config.yaml
hidden_size: 448
experts_per_token: 8
balance_bias: false
Below are experts of layer 6 (counted from 0) of a mixture-of-experts language model. Rows are named router (the router's row for the expert), up (a neuron's input weights, with its number) and show model dimensions 64-95. Each number is 128 + 32 x the weight over its row's rms, rounded and kept within 0 to 255. Numbers have three digits each.
After each expert's rows: a language model's description of what the expert responds to. This comes from a sample of Wikipedia text that the model never trained on.

# expert 7
router:162117135143153108119084129143081147122156133175149068152107167101168171155139127192101125121112
up0:110165110176119159144108123117125127141151076138098084119092129141111100131211157187111137181220
up1:162116108133136102080109148128116146148143112125129179104061129100192129157113145127125082094135
up2:172095068122130133080124083122096139193119152125109163133113131143137132117151131144169128130114
up3:094099081126128089100103119116119085143121235127147121116122091105102120124057051174109110095090
up4:146157141115168153136137107142100105027168150100194139190114108118132119070172130110088129174094
up5:186139090082156127155075118166094085193132141161134125146081168124165146134128148155119120126086
up6:149133158132112085101177085052122136114119112156113135179151122155127120191151109153126079122095
up7:121108102096159153108153101097122175067088172163046113105142106065130166184101135131072048078116
up8:179121126186139097129135085091074110112137127109118121183106095148177119149057122159170141109150
up9:094087129121126121133096098065116140116099137125104153076097154130116155146133136105136195159111
up10:073132116166157118104127155122118116121175150172093122103129126191169114120154136152121182076107
up11:125185148172139110104186086126144064136170077162123118070104096104176102084076110130133175153090
Word pieces inside Arabic and Middle Eastern names and places, such as Mahm, al-M, Kh, Syria, plus some other foreign names.

# expert 27
router:085149133182194130172092140060160160149154097084141129155104135158146150148102150151128174151110
up0:148114148153086203126134200172196128149148158130135085123124115170109115088118137094069106141118
up1:130055113103148086122088059108110141124110088048115187111084083134137141149111156134139127166129
up2:127116053169126089171122196103102127172109087113130089129099140113111143163133061129167160110064
up3:139126085080091141116188113108153119164068091079133162112075073128141155129185100165187158111179
up4:115101127093152143127079085119122116108160149116098118141114102136107110118168113150127150095130
up5:155138100114148104140124097126119092104079151136155131130139142133155207090085170196054158134130
up6:112131144113072129112065122138115126116137097133134144112151080073162075123118095105145075140132
up7:111169161134115132154080181122155138115120097171096159110161179079129126107124091146100117126119
up8:158111166046140143087068081140083086084143121079178101096099069130146076123109131164189135074113
up9:210211131161101161074147141106118079144182132140155154095096106184192174150123160089119095165122
up10:115099186128121135121167144071094119091051143120098086105188067095158093132119107133179155141162
up11:130182161073145204102158119121042094142156140199127105102111080138157101189098125079194105127118
Abstract or general nouns right after the or a, usually followed by of, e.g. assistance, help, role, development, version.

# expert 43
router:177128155118097071180066150078127156079077113117135121146103112161187188172093132117103109189140
up0:110143137107121113131119107155136159101139096094097117135101122134124150179139083137141116119089
up1:092136147157123131110097095105123140132142063137200049123119122084122115114095134147134091116138
up2:137171137007124155152117102114064142193164108146143124048117121095158144136084118153129091151102
up3:156087161140184100146114096125157130124134139091118175086151113133104133108107148115148127143191
up4:151164153153192132172124122109149069166140125154124098154123161171130183075120148126183099158108
up5:110133160178057093109178103141125077175110084091114093148115099218183127119088120100164120091101
up6:125106175142155122122162194095159080131152156140179142106149163137176115139180072161135097107177
up7:123164121138114169140154162151078175145115072159123153196122066183169118085155141097093120099117
up8:088162095095084102144121151142108102133080143118144078135145105116145140140110106147136134144201
up9:168163099143097031169164107153150115142126161143147174133166126109132131107137113116139100076126
up10:132185155119141141202189119179147117134130089111072130098138131106156170096099151118159101114126
up11:104122113142122155100135126143115079134077116153171167175100138046123131139100166162144119146131
Middle and end pieces of Slavic, Japanese and other foreign surnames or places, such as imen, ely, hiro, ki, ić, kov.

# expert 48
router:119180119130084125125144194076152117128092143126158155150205129142170131209170193200126147128075
up0:156155119156092113175153105077087138096109102137117133117107089139165120126117113117129086132137
up1:192130167161096129177071125115151171139126144093122147114166125126167189145123142152104180101154
up2:065127162198168146109118106123155100150126136152088132163168185066097145149083088069109102115151
up3:069078166129159148093114097121081120135162150154137087124079146155151128159129130059169160102148
up4:134119134177135138170110117102133099123126129131096094142067090134098096155082118139102171122165
up5:122127129089156114118172075100092136137111133202109127131158125108149168130189153104174165110144
up6:108147169131119107170120094120118103073153196165143131120138082085188104126173119049126134162151
up7:177164098101135086145112091156103151148107153072121110133093124158121163180116104087120140113069
up8:138161164123122094165170093133162101169144087104125159131139095156149161084078131135150117140155
up9:123151127171119098128152167159126091082129078168142160095103112120162145139130093085107126109137
up10:089071161143090088077111164085135134101172139108100196181183163094114123159161121104133100131113
up11:106177155125142143080109122189128140148125139097133089082138188123137110099140158099131146138113
Abstract or technical nouns ending a noun phrase after of, for or an adjective, such as power, efficiency, research, policy, criticism.

# expert 24
router:129175132106115124136158106112132117125089150119079156160146133109114125151150216101175166158113
up0:162204121166139142122076082133110086107092116136111132112155111143117130173090158184143133091099
up1:126099115108144058174094121121138136134163146058134129112159096107101125082099124139157121115156
up2:141126159111163102192070104136105077148161076161082146128095136158121156150138138102111105105078
up3:123112199144100136132117143144142183095127135159147135057160151157058100164154161130127149119122
up4:149082123137138102167127126079122094134142172077131182137160139098111106088097166166126159149103
up5:134079138193146143058119055091146189139156103155133107204071153132117103193177112131093151152122
up6:150127131084120175141148067107107140098121147144169120103059074102122079142119105130104155103096
up7:151165137131205122117109104104142148134147112118129099145130150089106139069108117135149113185084
up8:170119141123141077170127140118083067133078127086103056159054108124126122162137064160154139110165
up9:129162153125139184133140084093085157141144117125150184140165148070196127143075156085125126121100
up10:145186145113124114089163147123175144109140104130141144095099158165180147100139125144114142118130
up11:141105161152153133143088159091096141190158125126110063156112124147097143111123129066102150107130
Domain nouns in noun phrases naming an activity or sector, often after the, such as football, television, security, country music, boxing.

# expert 15
router:127090099121106116092157173141108097103121121098102126092172145126105087130123084138095130171079
up0:092159141126122099135093120187148113133106120073138149152152141083140138093100128114115098126115
up1:129091096140166110140105086157164143156130104098078103114139113152155118110126149147102136121106
up2:145120106166182139143088119169105128117178088157107065181113157152143088136107146100144138107104
up3:146149094043154071160102156049186117099111131076126170195169129179163128105071142091111146102087
up4:131109057150170099184105168103143146124107105139168176075131160176137123102117122124075177175127
up5:062125165104141118117108130174135140130163126104122166138156170094156160103126098093185101139128
up6:125165133150105116124134173133158138103140141118112164138118091115167175133106189098086122131189
up7:141099150180116139161128123133120105118160100124169125078119147079151160147112129115083131140145
up8:085147077218095135123168132157132092095109173166121114084162100116073094091166126153095167080141
up9:146129159109174128132111138126170119144133145151086087116125116133127080110104130119055135144063
up10:135132123172171124111055198075134144089148146166085089153092144145079197118132152143141131111172
up11:173031153123182095165102141117099081149126148113093091085186131132101133113185162095163112123111
Column names in wiki table header rows, such as | Name, | No., | Party, | Year, Player, Date.

# expert 1
router:101131163193119156115099135169150119168130108139095126065103149086125161128134201200140151109170
up0:091112130112135159101148135136123124164168164103115149201116132117055145104140131074128134159128
up1:175056123166149117147133169135139096098175170164076161159104117143170125116176106194151113109081
up2:171152134158105119126125119118101116136125119172115100086036154103111148120137121095193110102111
up3:115079161105096074174102133127102132070154135095147177101088114118104122101107072110069086037125
up4:088092105103165105089100148104133144107157164124099111056097155112188125139115119111156158111092
up5:134143090098107123152140195139119050178125118116158137074128181053118099148137062161144156147135
up6:087143128126149134139156151121159087114114100125189110048107132136121116143157109114138128147121
up7:118143060130106136088082113139160161048087093134077126114176157159132180153128115145121162056091
up8:122112184116142154145123156094178107042167122132086131103097112093084108151100153052111140085169
up9:160163108129136150196153188129186119075133112149119077106103144119161127169170201096120107135172
up10:142109125148166109124074131190135118153113112139090088090082149139071151098140111118072141094110
up11:121095132107167162128109112194166109132095163129121133074125136135120124160125190171180131101108
First pieces of words, often capitalized, at line or list-item starts, such as Ar in Arbeit, Al, Par, Inter, F.

# expert 25
router:082114127110127140089168139074130155123105107139141081126086159152131184104152169121128156085073
up0:116081147155128105121169133108148109109143173190148206145134118111131158158157062141158184128126
up1:177154106158098112086091170098119136116159147109226162138139130143147122110111185168139116174104
up2:149133102077181090123123200117092173189057135108047089114109144113123098182104068143138147157096
up3:098179134111129130096104186159102148154134068112136093097129098104127199094165088156122099100175
up4:135189123110172196106093084125169135118162102077086131085168115125124166122148136049182127116108
up5:072171132134147106168136084092085082118155158133077141138106163131085158109091157109085125126196
up6:112105130160076115162090088105125072243132120100104096088143098155152092121155111129142090093154
up7:095117113142117101087127139130100160134120119132105100131124095144116151110170138064152054113149
up8:134063129128101138101170155135138082153114104136150167160117154102129138097132070096156132062100
up9:128165124128138105098177129081090099150136161186128123172175136159129099147128100123103140131135
up10:070134152086128082116111198154127205152116094078102107100099118157135153137143127161120094098058
up11:095125143078138128169148131152091088156110127127160168128138140107143116129120093069085101107156
The word not and its forms (is not, did not, Not, never), plus public, them, and middle pieces of words.

# expert 52
router:050115142152111106127144115104180182122118184073121115163176151122118126115167152141146133127153
up0:104149098073136140079131080102108156127072189098156165093165112135068151117110177153119117140127
up1:128071170081172109165114173114106129152202136112098178095167122132127129138131194131095138168141
up2:163205108151109097122151087107136141126172173128123088107136084145105129140084128168153122120138
up3:102110161118097155090089087178122075182151183101134147108101145093117160129141117124146132136186
up4:041152114165126063168104138179211113090148101136105096109103171119122112133148148102172084122061
up5:172094122151125135144149118124149195129142052120146107116105166151105111144119158153090163066116
up6:069176140116142150133131194118146132125152113111135067139132154124094118166123085110091085065111
up7:133113113124150190151196117127151101130128118136155151098157138126160123159188137153189130126135
up8:134110150145062153134093091095149118182114146153135172122107156091130127163155138135140103124109
up9:141126103175079152122138175146100112128109125129181091123083152112116127159077164196199192156097
up10:140116086170138136124133144098165169126109204079117141147161155159081094166124104134142111131149
up11:157130085102096117131066116122108119205107142154098110095069138070130156128097177146130108113155
Ordinary nouns after his, their, a or the, often before "of", such as family, plan, government, system, life, army.

# expert 51
router:164168120087136159139087188093154120149116103117122137104135095156136133080068148126169113139173
up0:162107142175153114153155123090117102109133074158116154127122149123142166134124157118118133076146
up1:152125172070149118173196160129125057149157106076130139144091121148147093109168158153148131148108
up2:111065129137132040157107156133132113188150107120110131145107104126126143187148098136150187145116
up3:126170147147133164106140181090155126078133128126147146166132162113146123175172146136081175121099
up4:197057089149133086148077133128166192175093143138125109040115163176121183104078123117170094116150
up5:103156110099161133116164115121158126085142137117103136145187123062109080163187123173137167095107
up6:138175103157082168127181088145149158110156141130114100144108125097083186103084141121071150122144
up7:113144109121145156116140118154161132079114104193176113069178179117083071151156106134113124112095
up8:155117159148084093181178155147122090126132119111153148097108076123165141179119125153154129140107
up9:120068058162167149171089170146120160110070154090126138148125086081167103154139128121111122179128
up10:123183188148144116108101128143126065102165122122143120169063127079167087103164080197088125120081
up11:079124187120135180121082114117167101159127122122147097106163102137117110149084115128086053091108
Plural suffixes -s, -ers, -ions, -ings and words like people, completing plural nouns, e.g. steels, tasks, presenters, hairstyles.

# expert 23
router:156105086139145058097126078157161144145082120098171156140188151143121165098146138103121136178116
up0:139082077078117069136210098060157189118183150110156112126081112116145073138184112099140152131074
up1:093139112106155118153197135147136113084185143124130117100095111114205164146053139092056099146126
up2:121156144100141171132106140119083186174091111169118099077110108057130111120164134134071158060126
up3:089138101133153086179107146073173132135138168082114178191119056121178115085120065097091101178139
up4:142135112081109108143085149153155116123078119126118175114107089071173145063168145091157088108131
up5:128118134081127133116122093117174150051137138098137149100100117136121119100195138096160166079153
up6:125142155194170143163103115105152134127126102134192124137163124130139113139063141114145154153140
up7:179137116145101131125126164103075154107147105090121144132093215098128122102106124105153136097115
up8:107174115150126096124162112171183103135167109163161074105121168077165124098054071112136135158139
up9:158115162167188081143105116145133108179148085150135086084087154099153167095087120119068145114159
up10:100169127134131113148102179099134125113115105157071121132094154165121114147094177133149111164135
up11:123142137173089094097143099136138132130175073080116208118099132087204045134114150097153076120175
Words inside quoted song, film, book or game titles, often pronouns like You, I, It, or title endings.

# expert 60
router:134106143095145140150169178112169088172094028180164093166123180085102135127125103094121053199105
up0:105093121187122091122122145169195114166046116130171113083136117103123103194153112157066105085123
up1:131128140090125087153106145120133075156134106152097128076073133106104152209121143084202083155111
up2:173108155110125189159131076111186136091134143122104088115126197117095135153162123112176124096169
up3:171161151089167155123122158140106135145149119133108156120164068123145143112065125094068117162131
up4:101128103160092151145112154092137129157169127146092148146108123100132115102103164128107118146121
up5:155146127229144137113115076113090095085106095095223127042046154080112155120102105126206173172098
up6:186125150162186133159128086088119105062166119176117148111208140076100112088088134123123109113059
up7:137125132150148123165118154152138134116151186130099155163104114188131160101113126112115092146149
up8:147120130114151143065114170208142073170153059146080081090157125128099149166158085161101119142133
up9:158127120145089105106145117077131144177179193143072123102095114156113132177118132178138068157120
up10:158143096148097105154150074126183131136072199093116099159127118119088096121143082109071180129107
up11:129125039106117136139136132165119085150098125144138126188153137151110149097114145099167083149126
Word pieces following an initial b, plus short concrete nouns, such as b-all, b-art(enders), b-lad(ed), Boy, card, heart, box.